python train.py --n_layer=10 --moe_layers=[1, 2, 3, 4, 5, 6, 7, 8, 9] --init_std_router=0.00604 --tie_embeddings=false --beta1=0.95
Below are experts of layer 2 (counted from 0) of a mixture-of-experts language model. Rows are named router (the router's row for the expert), up (a neuron's input weights, with its number) and show model dimensions 192-255. Each number is 500 + 25 x the weight over its row's rms, rounded and kept within 0 to 999. Numbers have three digits each.
After each expert's rows: a language model's description of what the expert responds to. This comes from a sample of Wikipedia text that the model never trained on.

# expert 18
router:474495481488467519479481528463518519519465478532461466473457520492469469467488485529480531521467532531474512508550519537508469543474539536461480532467508526467514535519503497501520519517520481
up0:496507492507510483494518486503488432516526507500492494451508466532531513540483472513505495510479481503477520556512487496489471485484516525542465493501515493481525506524494540522502520536475484
up1:523486491539505537503479490557484521477536564493464483497512505545538478458529494510501448517470537534443502496452509515493508507486488505481516472505514496528473500478483514531470490515470502
up2:525492499495473487543491505450458476494506485483508494478526460514474515525496523492470509496525504518479529485479525465539519484484493494471512467510533546526500545489500457515512519532487482
up3:473518489529487468524460497506481498520459443500482493484490463518511502517463556491513498505514516499505536496477492488519483477539446483474506538478509504513479489481541448511524526455511502
up4:490487508490491509522470460518466482475477467571507503474488532520500490513490493494502504468538513483507536525495502499527509474510470499524505524535473494542500492513553447512538487483509499
up5:509498480482501484500467508504484481497526545470493495516506504462485473453479516503476523481523534508505514487487447510507481491510494456459500511502539483516478478487517495488491507521483461
up6:473482442476536461535511480533501479475503483449477523505470491517479495464492489533516511516465474474515513484504516461491520523508447516512479510502496508491504538505477501482547509514542518
up7:525459495516529533528500479518473477517477563513479497495506490526516503496510487474464440470527480484503498522482482493479522514512483484515481505552484474548492488470549510518465500543461498
It responds to: Capitalized word openings. First piece of capitalized names and words, often after a pipe, dash or "the", such as B(ukanga), At(acama), Tr, En, Un.

# expert 42
router:475496485488476524484478533463527506522465477530461471470461522489461466462483475525471535521473530531475514508552522534508475542474538535465474530471503528465512536520507505500527522521526480
up0:496548501570507475501476480505521514487537560473513492506519509514514472475493484505539477438496489514537517517454500502492466493513494531528472495492483459478490495534490522486498469493473488
up1:499510495553459492516491498499522465531510517503495567506526533483500551479517520531483464489491477495480480479464485541519515511508486509484526471491489507517446509504468473503523490497515526
up2:490479497469438501543462459480476486516511511481533513493553504536465514491477527477489521548492478484447515517514540464515509490469518510449485495533490506513513486512482512475506489486512462
up3:502537558518503467484479486505507539539517540511498444484521490528489520508556529506516512489519476505526526484523497459541565471488489473520483524511513483532475498503472469521536517452521524
up4:499492483527495488543477485490506476470478443534501545479437503505459479535473544506472496486556470544517515495513505506503494488485515489511466492513492477450548493517488500497463512485534527
up5:507535480537470502499508499511523420468480500519463520501457506495489528473457536516513510481530465498528539476489521472491511480510496479526468497518486502491500537487448516515487466526463511
up6:505523500503526503521539509519546509523512509504519498507444497487477526463472488532475518524520535466470521470480501495476540556465477505497464431539526482463459492544454517522501508535496550
up7:542477451456478550486507515510474496514466535484508522467479518529485496483485502491475448495508501520476506516480527528516524497454495482455446475503487480532526503465493499499474488499500500
It responds to: Sports and institutions. Football positions and tokens in sports tables and institution names, such as MF, United, team, Cup, govern(ment), C.

# expert 33
router:467492483488467516483480535464521506518470478530460465469454519492468466462477477525479533521470530533481513507545520537505472537470540536462483531472500521465513533522508500502522517515520483
up0:503480479497527479524507482487512508451521544468492498466503503517526477507534500434478495489497493499486522555524513533482519507472510481509478549500528487487509495469538518513500492465527473
up1:554526517535503519521512457507501516468519506477472494490513453442538491522518533498486471486494460518501499548511481506484519530515466506490543495477488510527491513461492486487496486525541478
up2:514496471513494484496470477510487522498501512468472523460509449516519502469526532508486537508486544496484466439547566486525527480484517525510449496506500504531524548488480480498489535500452526
up3:509487480515454459512517485495501541512472521494525498482488458519507523532565446492531479495528499526488483502507521488518475458499459493515502500516524525518488494504485511479496516487505486
up4:536521490493500477496484519512482543504505518535507526449459498492531501512512504492511488446504457521483510521488496482479524485482436464488495517476468480473535496502530509509520467518527497
up5:511531495538466528518499546541455469493483515531525500540478545469489491456516504526471530476491510522531504525491495455480491550477457431517484482500527504499484505479482519502505491505454510
up6:508503508458511461551537521521538479494514531497455480516470471527487522488525516517497502528480502462473534479486551484509520515510511492490464457523508481495488461481493505473484531531481512
up7:520504517496508541508483465520493481485482535492488511485527489474498485507455476530468496519463492509531496541459469504485487481482455459537475469543412502531491441465512481479480488499472506
It responds to: Single capital letter starts. Single-letter first pieces of names and words, mostly capitals D, G, W, F, Q, Z, as in F-ahey, D-earham, Br-asil.

# expert 22
router:471493485490470522479476533465516517521463478535459465473453518490466462464481483531471533522475534528476514509548518538503475537470534533459482531468508523463521537527507500503518517520522483
up0:521511497495533483502554510525459510515559518525507463497461475531543506503498494500497454472489475504529510536483487488457515478452508535508464498490501513509509477504534549493501471501526461
up1:481494464537475471510489489504520490507510522481474497497497514515486507466520513499476498481480484522521510539512485500468522520508484515499537469495503489498504521480489499534526503492481538
up2:483490527540486507537494493443510492522519518533522540506533501512493522491500537512499490517498538510464518460532521470561506443480452488476502496495511518452547512468498464506519516510456467
up3:465529540476518491499497483492514528501520509499519557542487497557518535522516521492485513517523463541499557520530518486544488467511455459505506498515515497529507514518479475540505533507444504
up4:532522519452506524557481488480487494499510485490531495528471493500497496517527529476529525506549497509506517513509497511516501484516463514530495458520468499508562479501487490510545509532554519
up5:514526488481511517466516475510457494430531446530469499536523484514485518488533505524483500500515548488555518513487501477474496540508472478512494473488503479469475515478528522514479454551478511
up6:479512495531495459531523489501499494429485528488483516493460473528506468475512473538487503486511478552478465467483534469516550508502514512476480483508506521471482487541486486481494540519501506
up7:543478489524516546465522526491484476501440508483464505478481520517502479511471493474465514537539459476542481489523483484518497500504474459497473502456468479526503484473525468490522491493485471
It responds to: Name-internal word pieces. Mid-word fragments inside foreign names and words, such as His|pan|ic, Sar|pan|ch, Z|w|ycię, Mar|ter|er, and table row openings.

# expert 11
router:472493484488467522476478539464520511517461483531463472472460515488466463462484486522476540527467532530475512510546527538499470539472543534461481528466500524467519530517513502503519524517522486
up0:484541493487523492515544530516524516495499487489517518485506461515513482521458502455501487504513512548500527499486482492546512482518531512521491522552495483478513507496545502509521512538506508
up1:561504468556462526543480501506517509480503561488464512463539520492521520518474491529442478526472462519492487479518489484512507500475498495518494453571530554529485475513477494512522484504507513
up2:538472500531451468501504486520514484509527564521510542495503490541492500467541493493499437488519475531482539492521540507538535525510502510484526520500477482488499501475484502490492510500485458
up3:479506538506467491558476517501512584535488530528522530535473493496556496466496478509506510502506486473536515470519469499507476472518453462479475478504526518521508483507463453509529450489469498
up4:527478495531414477511493556459511483548493509522521534474522513487508524488475510495502499457494475492488516560533518480480515553547481479523502515511487474475543494499519485504494488508535484
up5:492506480531457513486493541517486488494494498514512473475505493504508544475492496505460518519517448498507537475489470461487534509536481447534497465497484471512521496513492510530493528483514530
up6:513488511477542468526518521499453517453493501490481528468508485543496463481496446520518521462526494465491556528469513438528512488471472524490481469515503468469486478494525474470503554487561503
up7:518508490477491560473529548516477492518512513538422527474475525483481504531466525538480464506501463513504499477488481495476524449499471470495434476532528501522520451491525497480503516487501484
It responds to: Table pipes, function words. Table cell separators "|" in election and filmography tables, plus "of", "and", and word pieces like sc, med, least.

# expert 35
router:468495475498469526477475532470523512517460473533462467474458517493470462461490474528478536522474537531475507514548516538504471534473540534469479529464506524462515534526512500508520523518523484
up0:499514519509491516491518511527525529541500507482549523511472488509516514455526543456520506508533546519505542535473508515529495485476516511536457499497504498473507500490536555513477506489462486
up1:508487495541519532515525487503487451474517531509506495499527538483530439524522521486479443503478458504454490543498531492487487482479500475505529476536460468516494470506461465513519488523530508
up2:490489486488457471500483518525455507460498520489507548487535479506489488571485493489499484500509465520517533517513542491507518450519514489459509491468494514518510492472499520511501517526473520
up3:491535507505493525550513496520516511539521511509523538418509465489512494557542479506521486510506482521471534495503515497505495521468487506503439494458547504508454510510521490463517450490478518
up4:590480488494474505480462583521479422511505503502511492442492513489526522472498499448510496507546477525469524532548504473471509460479473513548527473497517475494525536470479492490518505495514494
up5:528488479523487525448521548538478477469506527516470503516528504487525487498503540518486461484463499506515475459455486503515513521477487463524440498482500492492468516461522498514485475503475512
up6:551517512521518535534501459500504457463497509508511507492517560485520460459510482499458490508497505481499511483535517504507485472503510495516511458539506450461477492512491489539547457525523501
up7:503505482525526525517502492532506529477543516526492491476528482506540515486513464471492481507489497540514517498518519528460470494479484472496442478520547507544483460510533435461479506502503551
It responds to: Noun stems after articles. Start pieces of nouns and names after the or a sentence start, like tour in tourism, Ar, Wal, Mus, T.

# expert 24
router:472498486493467521482479530467525516517463478534462465466460519490465469466481478529476533524474528530478512511552518536505473535473535535464483533472502528461513536522504504501522521513523485
up0:490542485506514516501513481508465489475486489492559520518523482504493525540492507472474491516487498496484484491490498484476465501481504460511517475489530463450492512532507505509462478510491473
up1:547501498524507470533474521506481504538485524513495500488497484453513515524518520570460453499510507520517488499486487456512502485510479526472483451510477518490505503462473488528452508483468506
up2:507499512518482485566491542504505488491485501529505493505522499511495537488488477490497477501484514522481577502540524486475511490486481498473498515515489519495529515513482452496449530470453549
up3:444498533497510481528482501473561513492559506543493528491527477475521498518515466480497482513498484462503538502510534510561501481491446480458498505503490510526497488467510495516528505480497492
up4:530515519497519515508459538507522489469471512545540483518545507490497528523524504468514507483524514499556494506536554482487535488501473473490503517509506457492503460446511462543530503465525532
up5:479532491549521502487479512513478494489489490486497515517482478476501494520503516522480496444509468502505525480479489499484500492507466485477450483489496507432522476454487504533492484536450547
up6:494484493481521505537538477526508561503479531497537501538506469488497500486495497519512465489547485442497521489490532500495510473535544454532511487534505510490523469526488488476523503528535489
up7:524458468518491530444508519511517467503508532547492485496488494526539522509530457498510478505528501509522497536503504550464473493453540489520517517540491481532508457504515518499499486512501479
It responds to: Name starts, prepositions. Opening pieces of proper names and award titles plus words like by and during, such as Aw(ard), Nor(folk), N, Nav.

# expert 6
router:470493478493477520484480532475522514513460480527462464470453524494466461460490477532474536520466537531477511504549517538500475534467537538465480529465507524462513537520507499500521524523517486
up0:495496512511528474487516511467483528473487458470547485462545466531489517497516541525540500460487515506450527529488453507476471465498489542519515502514473470476501505499460509506516515520478518
up1:517458535517544503498495493550536508551530525495446496489525532495519489499528448535522479500511476474445492493495507506493505493473479494482529483514479510521522502470479442499514527481518478
up2:522510494492445510521512483504497543522461523512502550467558461543496503499489557518484484508476484514483519475501544494520513456491467469500489523507471462491525541512485511506504493513513479
up3:486480526474537460532492493482515534506478517510450526466501481560516529474507505509518500485505506482513516507489503494461518496503459461514467485520554483485473495504538451522474507510503512
up4:474474468509481503530479533500503517518507463545506525482532499574519515527502492477493499477544450535504498502569495481531532494574479519504498527490493508472534545529500467476478506489446525
up5:509493491501494478478521549559477483473500505479508484490485510516495496507515503509499477479531490509491522501469531492525549494498461462504490468530528524472459468511521531496448533488435509
up6:494527487478515488519470516482461484453502522457519515478486504469502473531491479503485515468492508462461536437516482467525537510519544487492490509503475524494504518511553531541497469540566531
up7:523490494540485488449477495526503473525496523528462531527493498471511487501503501510487471489555487508513512536486480505481511476482493482476478508515505494495501481470486491467488482511482509
It responds to: Word-final pieces, names. Word-ending pieces and capitalized name starts in names and table cells, such as remake, The(o), Art, Telegrap(h), fals(e).

# expert 55
router:473493482496473522479485530465520511518468474528460465472455519488469468462483477529476534517471534532473518512544514542504471533470540532456481535466502521467511536522510497503516525516520478
up0:483495457525519478523559486530484493549536448472545511481492480523508513516541490459478514474505475447476529521499546487492491453496516533526436529500522460455513490494528502510518493498501477
up1:531495510512527519516493481491490513516508484505467509499486506482509491508514486496513501481523505501475516509490532512555523521517484524458539420521476498537501482487495487498545513512541527
up2:532495489485456462534502478481499532525497496522468565484503525556480554491514493447522481515520472517463513522500551463545498469480467458478476474517497520534492509503476466506453473558545496
up3:513463512509490472532481469505539504524520514542490497487485468503523493497515495485509516462508507506524514488507504469502506479468436466509511533487531492508545511492474480469483458443476503
up4:502498515535472529527451467518491505524459489481508532478459500539519495523490502480458492458513478516513518506529528520493514456540477487496499513498465441507515474487479480476522496506470551
up5:522496492506532499455492586507512459477509471502484487471449505513523471495504514520464527494480473492528521480504516451522488492529493498506473499468447498493476457527480485495481486496464520
up6:448513481481464514499503518518484515456536517486529512488502507516487491487486471536443494519495491481469538510451542478510550502488491500480454489493489518497479499526539473510519505533509491
up7:499521466534503565509531511498479505541483545495451526479483514501521495517473496506482465459547487511490506537486542482511508531516501455508457485461464503541479488460521461513494483527490478
It responds to: Noun suffixes, foreign names. Word-final suffixes such as ance, ation, ing, as in preponderance, Renaissance, and name or taxon pieces like op, S in Sahara.

# expert 49
router:465501505535446543463473493479533531477471477502524461498460497517490508502524486492501504511519540492495515509520525500520469492446498499522482526493479543498484507580512555515482514508570538
up0:492495533503522481476494506540480515486506510440536507487481491505527498479468499470498523509547529489484478447488486541467501480493507511552495533498482485430479536511562521461463534542485509
up1:552509506523493518529495505515471482512512501492481501474457502471491498518473511534479483518484422488495570498488509490511504515491499544490517457520485480522525521528444501485514503549516502
up2:508537522444500518523491476485484525494498519510540489485517476521485486519491487464506477506477483482451492491489521527513510493467489543447473512502562515508507529526498463514511488522475462
up3:505491507483515502505487520446506484507510486496499505510543501512479519487471455522502550538536520481503519511501502446515477488501479501524459503527510499508560464513519503515499512515490501
up4:508468450513457524526482504493458493530498465566508503461477490475455492533474527459480486550538503515496501504548513485481511481502483439526492565483538520506524483490506496509519500474517504
up5:511509472514506503506481514495475474480495509495497478491494471488491511547488484527447518535489552495499499472481444479503507555482485427499469462477520525480488519510511512506536503496543535
up6:464506496446525480505474492508513486490500491507506518499513538459464490509492493490494470498518487443478508528480494485524542520474508518493473456496467513493475504535525507499502501482511513
up7:519492523514543538510498470493470512480539532484462491497487498506494496522493471482467492495538524522487487522489486564520519502487490480544515483505490466531515492480511496529525473497501483
It responds to: Year prefixes. First three digits of years such as 189, 190, 198 in date ranges, plus plural or suffix pieces like es, os, ations.

# expert 17
router:470498484492466512479482531463523508510467479527463467474455520491467465465490479525474536527471531528472510509547516537499473535468539532462477530466502527464510536521511501505516521516519485
up0:512514450456465489511556521510480508528500514458514527479520499507510473476484507492471480496528502542508524504445500497489512475504470514531512537515520476474503518487533537520538476485481498
up1:499498493535528519496443501482480529539530475513503500520486498528565518514502517539518447462447481524491455483485479509502524469484472461487520473544504509536513500505481515473480474493509507
up2:487474472509519488493463489494516473521485446512456483468533494541524497481507478491535520514513516480461553507513487474529572475467487490484487482505525499492498518492493502510513502455484507
up3:505515470483532514525506492494493482539495438472496526497495495541554535492491499496520505500521475470514557456512487479494534499500499481509493528464524497555510465570469472500516501478515505
up4:495478484504477546557455470494468443516511519532513502502483462481530524521486527452495525460511529465453484552533498477510529543503502495539524485499495499502504483522499460538484500503465495
up5:471544471462517455475490503521490513479512505503523488494496494493469518486514479518482508525491488487497502502487486545468514511498535495527471473439517522499519482465485504508482527507482549
up6:488473459483506519525514514506508453443462517492489498475484497516505533463434481547457504536492525448485545485477489508478559505498512538466467446520500468507506502492495537477483540518557516
up7:508460516482475523500504512484517496514522569460465517493518521520516529511494485496501479508483529493490489537495480523493505481522507473525496475534480481558512521455495494455504482528525471
It responds to: Word-piece fragments. Mid-word pieces and initial capitals in names and words, like G, K, ar in dollar, ple in couple, plus ordinals first and second.

# expert 59
router:473493483494468520477475529465525511512463476526465467473457520493461464463483484527475532525470529529468511506545517535500472533476538537467483528468508522461513532522511504502521522518520484
up0:466510480497538505508513470525504521507517520482564504524516480526516493516484503480485475494465506461536538529479459518492454539536475531509500508490492482460538528478497501481463498463487465
up1:500515480575529523498506479504519480503534520522506515461491522478529506452503485540483472516481483546454460507520468479491525504500454497498483468531488542488495482465496503513491506510489487
up2:472485512531468450547452501476498542513487504482525518500488500552503503515493479478535477492552514459477518510484516492495528492473500490443458464499532524492468527540499505492505501531461507
up3:490531495454525492540526488498490548515548461502517523513538466538508542508517499538464506478484480494492496519498519530527522475533461452491456503496526507525545484506506506490480521512509470
up4:470505505514492567497502520496496463521517512522508559471510462496522494531468504511487488519499549504508539472512530476450534496553503472544479495517507477496481470509535489479480481499464514
up5:549501477505484491462489496498475497462498478483507480500477500480554497501461504510455474470513503487556534464468463495488504564510453473545469471477476486510540512501494523463524541506479489
up6:492501522501527483506535523497487525460480546476468529525465487507491459481472491531483493503525522557475514517496518481500526554493519477489527428533484474529542513494499488468504507527538531
up7:535459506502536531501547531508513496505477505519494524485499505524467504492484505503460457497504477482512509511464470521484526466498465471500499500541505474526501485508499477504513495491489530
It responds to: Table-cell end pieces. Last pieces before a table pipe or dash, like final year digits and country codes, plus coach in coaching staff lists.

# expert 48
router:459492482506497544465459534488522511522484465504496478477500525531476517492503487499472547482523529459480523491526500518523483481466470535528472538485502539496502493538518479503464546542517517
up0:456490525480523504491507510542496528493468491453533514476518505531531504478504487514506476519505518524498480506492476522491510491519556511518466520509498490478557494515562506497501537537477430
up1:531509488502552503493468505508450499521502530507493472508504504474481535476543494529445493523457484506451495487527541472466547466501463540505504461497482479535555517523477474512502511491480495
up2:464524496452491501479493468470495497529505518533545566467519507540480522483473473473516471526506463521454501477488506463503519470498510526500501488517527505512508544468475477520521482524505545
up3:492477493482486492474474530495500513511517493485487530527509420465508526505523508494521545535525493479529537494520489537473489473500441414491490508477512506552477526518497523556491501497480521
up4:492515516507515496532502510438453500483480485522519487507476551531503477485547540483510553524537515544461509481527536543499523462487511485520490498493515476508534437515473488487475489484506447
up5:493505531458469511492500500516514497463502515543501463555485500500467524499478537545469513464575483474523458508512507469464515530471487474507491520507527531533473512488514512509515488503490527
up6:499489465463527519527516528509489513507505530469471493510500492499460493494453492489470511507534502470498506471456496418529513479494512512460504453498524473444487512534476496519517488492499504
up7:512470483479452535480540485488449506503480468512507540496537486480520502531467529478456484505510502513497480477528461532474527531500497493491501490483516509566511458487527472478468515499514530
It responds to: Year prefixes. First digits of four-digit years after month or day in dates, such as 202(3), 201, 194(0), 199.

# expert 3
router:470486481486472522484477539465524514511462479534462471464455523491467462465485477522477535524476527529479518513545517539504475544470540531468480528467498530470512537519514504503517520520520486
up0:505517537448557522489517544516495461517507528509572555470467532513515499478467502490477500475524527488523491555521484507479511486490482477513470496516517515500526517477554509500516504514515458
up1:518541512550492515494457488487507535446492514480503465508499492469502452506474511464472460479520544513525447534500520463514560484498456493451490491490470455537509505449477507516506488505514503
up2:530493485553432480540501460494479514500523506512511558472560466488517472517462521498484533503486480490449472519522514477468517520471494504493488479523478467498472491496510504529479508523472524
up3:508502545506541470540479533512527501508484505515520467457500480475564500513491501495504510535517494502484566499498482488540484494482467520511567529505497525484501499486473510510476475528503484
up4:503469490494465521544464503508526486554530469539529531491508517547513475528502498490525478457508491544473518533497507466454506459480450517547503541513483447504543439538563468507490473501491531
up5:494501501527497507420520555492511446497531509514512510525511523522474472521467490511483515509491508486531476448515513467502547531517480509539481464515502540518499506503539504485526527528468503
up6:511520480519506462532514487527508500509529496462506521497485482504489482503505521485470513479519477516517521444486508507561517484477519507448530471507522477494468504534503463488481510470504496
up7:512469482503515536557551500474492477480507534516477542486492511549506486475492484531469493483509473488501463505509521509467503520510490475522457466488485462519507486465484497509524505499515502
It responds to: Commas, dashes, career headings. Commas before appositions or clauses, en dashes in year ranges, digits in years, and "career" in footballer infoboxes (Youth career, 1763–1839).

# expert 45
router:478490482484472520481476536469523510515461484528470469472457514493459466467488483530477533521475530536474511502551523535504471540463538533460472534479503526471514534515505502504524520522518485
up0:502489488469503478503502497542468523512523498444521484485505508460505519467493465481518470505476511498505546512475473515514505528541509571570496506523519511469521534502553546483495514502460472
up1:507485461532516497514503501453499491541506505496482531484498519485506522513499536514476471504492492498492508483555533511475487518527504492470540455539511438514507505508469478506497493531496508
up2:492469489563451487498499504510476491498458484527519541510542488476483483501505550500499474493484460519490512477504545446527496498506461472521531477472543491486492503496478516491481513512481550
up3:471531518504485501490490481489519492509486500526474526525489476495520562521518501497533497469526510501518497480526518448479457545524428448481492500499512502534543486538525467499525466488479504
up4:506497577480515489518490544496509446521504529511451481505479538507534503515498473515510503514525468491505525485498511482527530482515451511490440511521479503507527514487493521498484508440468510
up5:510478495497505508460469509521472487491475545510505518481527500543514471464470522504486523458493490503551499490491494465494527532526478456538502482474511507525503505494531573505484548479448491
up6:493483508491534503512513489483461494469494500475492487512445501490475522489540442498477504529550488499501501449450500495508554521472503510517502499529494506490452511530496468520525544488542491
up7:523484504530480545466511518491534489485505480508467548509476510471515530531494474475509476539515478512515515528497432523492523535515481518511441511523508541533478478486483533503517515522480470
It responds to: Table codes and list dashes. Final letters of team abbreviations in tables (OAK, SVK, SK), list-item dashes, en dashes in records, and final syllables like -ang, -u.

# expert 38
router:467492487493473520477474532463522506519465476534462466469458523487463465471485478529477532518470534530474508510547516535509476535470539538460478529468501523468508533518505499500522520510520482
up0:477497484529506510521544505514475472503511524488531488500501459491483498472514517478515494469550509438520558492503429537463475453489490547512450531487482502522484509489499554513491518532461467
up1:505504475499495491500466478505523481505498484526486519514544536529473512476520515503501459464503505524483529512497505484477567452483479528512532483543480485478537499516501469471509488461472532
up2:482489495495482478526519508518524507537498518505507544502511513534467534503500515506560454441492494484504471523509508498514521539465478530466468514534535478474521518511537495503502490492516516
up3:496498542531489539524517494448500500505511536539540480473529503514526530441523508489499504470517467472517502506527498511513506465559440467516524541483507501512514489485471458500520508487494481
up4:478515506491492500551531540498517449509523457533495498470490486505510505540516519477481484496488481544469514512544521452485517460477458490489478521500501507511505489531513472514467464490535433
up5:499521466476530495455489505500482471481462506503533499524434543504484490503489538475471508454529477524529488483510487498492527472534485494524483531482495541533495500500488525450503507526453478
up6:516506494529511465536509440569479491486501486515510510486505518487506530463500475490499511520530500503489511512515484459519473496499476537451480456500526511545478517516491512479497512541513513
up7:498472514510549537517553494487459496536489513495454504508512503484516461508504479498435455556536456511472514513514487515471531470484491504519476492521480449535547532520504514483498477506494514
It responds to: Word-ending pieces, names. Final pieces completing words and names, such as million, Maggie, Michele, Cheon, plus the particle to before verbs.

# expert 4
router:470494484491473519480480536466521511518464475532463466469456517485459462462481484524472536518472533532477509503554523539501476536471539533463481528468502528462512536517507503502523529519522479
up0:505510472483528532533514498481471473499488477456516519449514511524507518460486479463490486495507473562487521558535486482477500469505515508505486497526526498504449526497513522531486482483440442
up1:509501528538513532522494477535464499501516504494492486492554517543502513488513477492503438464475458467455500496515515477471495475524464456464520498514508513532475475519481474526494500518486484
up2:561466505520480512499471499501483460486528498536533518485518482538520493567548502514470529535505481468499570505543481502498479538511534510494498494471499529491501504518519527520469518536505506
up3:461524553475512511506488489504535536521514525528508532517519511529529551487512469477535531493538495486516532508542486486524492475473491470459505502494491485523504498526494432535511504466471487
up4:521507462463462515534482516496514495477513493546477527483495488524520494521484528486508522478504535506509512513509524481481493464493508558531507505508465474475516452492521513561475506491536522
up5:514516492544478509509449535521473477506477500492523521499488497506493484518470502593500521530534439523490495487520479487500507468525454475549495443543502482513517493510484531491484481513491512
up6:501522497456503492491516486518538472479476466467467453502497488507513485512478501562519452522511528525439474483451486452524497486531499466503495477527487481494501486513473435518519494485526475
up7:502466501498497564503525493523512486490497496493443491488445470518542487429470496490507476492504476488524470525456462504506500494519491511527514503539501482518499478533482447484506549485507471
It responds to: Word-initial single letters. Single lowercase or capital letters and short pieces opening a word inside names or common words, such as tri|d|ent, Un|d|én, |p|aused.

# expert 23
router:468492482486469526484484526470520512511461476528462465472459526488466466462487474531478535523471533531475514509546521535506473534475537532468483524466509528465515534523511499506521520519518484
up0:564511497502510499477538472506442516499554498509509462507486527503534480514535460494500478514524486492526522524493506497432472520528493507489497526501520511479495485483490511483488486502481523
up1:506473475509478485504560506477535490550510481508504498483514531541476505519472532507516445529529488504478496503524489505516484509471473492481492478495548484543496533530454501508547526474524464
up2:490467512526442506547455481476497517489476502549511539492504482498484524511520534519506492470537502499471520459548524531539560522493435505493497469514559493496495512510513460512452497498514491
up3:502526557524489522487527534486532508545536504519499508496504449535549535497517487496551490501478554463512513503529464478505495469513448507501479511488492491500516484510514530525518499525517518
up4:487500515503535510556516474478453486461516474506502534544446486482475515519456511477478485489499503537495506515480510503510507494508475475490533517469480483508515479518531494559475503484466527
up5:494488458507521471497503544518477529485509515452498517526441540488502510464479493496450500467496485527529501517489491473464536529499474498497497464491531512503472450524504515503496493472481550
up6:486513484514539484529527530570483489425518515507485502489504512516488488479470505548499475515534463520493497526492464474576525536514474541529493485560530531509553478489539495493515539531516501
up7:464492486474490510501550519524497516540467550532443499532524522502527519523479522520486471492509534522529536499509549464473483472516526461492515506517508496516477473513500534516463506517487510
It responds to: Word-completing suffix pieces. Word pieces that finish a started word, especially port in Airport, plus initial letters F, K, G and pieces like qu, or.

# expert 29
router:470503485538474495489496515457542530516511485483513465518463514525496466487520481526490519525474517522485515498506500541514480513465480505472465499501477533501500533557542530508495508525544530
up0:481493496522518501497540471492473538437487465468506512490454468549525510454463545463489502481519513523475553511473515531505491488511493511513498521475527460478491522559528494457473473539473478
up1:535484512520495542521484471465525507524513505529490501508507466467497489500527481563514519527485478477499512497485521451480506495496473513472509487524486525552502536470491514456540508486510540
up2:498507507447512548487488530443472513488483471506556508502510452512477503472478505490468508527535465505492519453517539506509526478476509513470494453496504510559513523497469476522467478507433496
up3:501516548513492491520460494470490476520541510535509487497527454517497523489519454506533504533467514484493574510536520479530464516510463473488494520512514462521501478499478483476506491469516479
up4:455476493546467488530477485487455482512468508538467500499492494491544462515482542505472506518539496507457516537513525480517503457478467456520458523482534493461502436515485466480478484528512473
up5:490516494474546501438509488488504448437534551515493505472491516527489478479510499505487509526460488485523491464467490488488544514539468510534500491446535479522497536475546559486451495513509507
up6:518496519505548502521506506503463519502551515503493494479459534511500443453488467505507487498501498521466473528507511495535529545483496482463525501527489512553513518496555496507546518472521498
up7:489516497504505526530518536495476485519493546497498465509468494485485514531490515514481478521530469511542508506470507514521493504529503478510435470519495400523512493487479513491484420541469504
It responds to: Year-number prefixes. First pieces of four-digit years such as 201, 200, 199 in date ranges, population years and tables, plus table pipes.

# expert 54
router:468490479492465515480474533471529511508468476532461462475457519494466463462485476532476529526474532533474510509549517534503476536473536533469479531467506522465510539526509500502517518518523479
up0:452500539492486462477533506499475484492466482507534482462495512472527483474469527487516496464552478432487537495478489528478472494467516506515514497516513474470507503474498577489479477452474498
up1:506529504519448483495464482488535527465484493480470544516478522517544498520495535521511496496482532519489500495511495513495484490511503481493529473528524522566535534453450475466475496481538479
up2:533486493517516521475484479500476537518484503512531549506570477490447521533536500504489498489515485524489513472527501482461519485494470519449529477514504505469479523466437486487505490521473490
up3:471466473473509497505498511493510503471557459520509528457488451552525511495501490502536471492512501521490511527493492483513522463485460455535471489490505528512475471534528524478494507522489510
up4:518514492520511551554482504497491494528473483514526505485534503525497488493527572420503501447488426506500469502536478441493464476515492500490485488500504455499488490514524487532522509503501505
up5:510539520504488476496499531479512483475482506513475491551464489484515515506471510501485519487559476481479494495503488462427501488484519457540515491483519511489453521492496563508481524491471501
up6:501478490521542488492517477520482454483509497498457548456477556520476486493504496506531501450525512474485497488494514517552494517490480503503457514492464481489488486499506510485489491483491469
up7:531492508488522532517533504523522457519473549494501528486468489486487478501504488508495452508492488511490515486499460509490533499475445472502491483509509491516475519491522547504492526484542501
It responds to: Initials and plurals. Capital initials like B, L, V, Z and plural or possessive endings like ities, ers, 's, often in lists.

# expert 36
router:472491480491475524479481532464522510516467474532466463473457520487465468460487479529479537523471532531476512506549522536508476535470538532469483526467501527468517536517513503503516526516524484
up0:498508501506513539469501469491468504513486506470547509470505484495492463515525482461478498467486536485487500488495500520536498468503511532504528510523506460485478517519509535506501487527468485
up1:529487511522514500524493484510500520516512470515464513524490493490531512510497510514527464501500476542487467510474498508464512496460484506470486482519524485527551465472468448509548516482511472
up2:533467495482455484521493491461444530505481489492493555500499477523501534513492479469497473520510476477474539462519504504485496509551441493491477510507502522524500505497482462500511478510484520
up3:495500523533494449489511497485493506535467445514484533491525525524488518458513466502545487521530513511518548476516498490535482495486482467532468510543519512529506477483484482486491442492493523
up4:509512490461505510535506510443514422527507478498509507529507464526550470502499497498537457509493496509500525492538514475496500464533491502523509469548484482478478467521507530518490471527507545
up5:491497477480510507527491449534469475479478497507457486520465507507451486476454509523513503495524478505562481475491531463492538509511498464478484500458508505516483511454511521502492466509463529
up6:503484514491482473500534461502507457452474541484502524518439485467471502493435508465472508482526517475480517478499494509513510520477540484526472501484519476491431504524476494488519523488550532
up7:528469478537503513466524504495536509484500535493441496475499509507533518509517453509483470492478492507492478511496440524492529544498499499538445471531457497541479503450491467458473496505482540
It responds to: Line breaks, structure. Line breaks and blank lines ending list and table entries, plus pieces like body, str(ang)er, rec, dec, Par.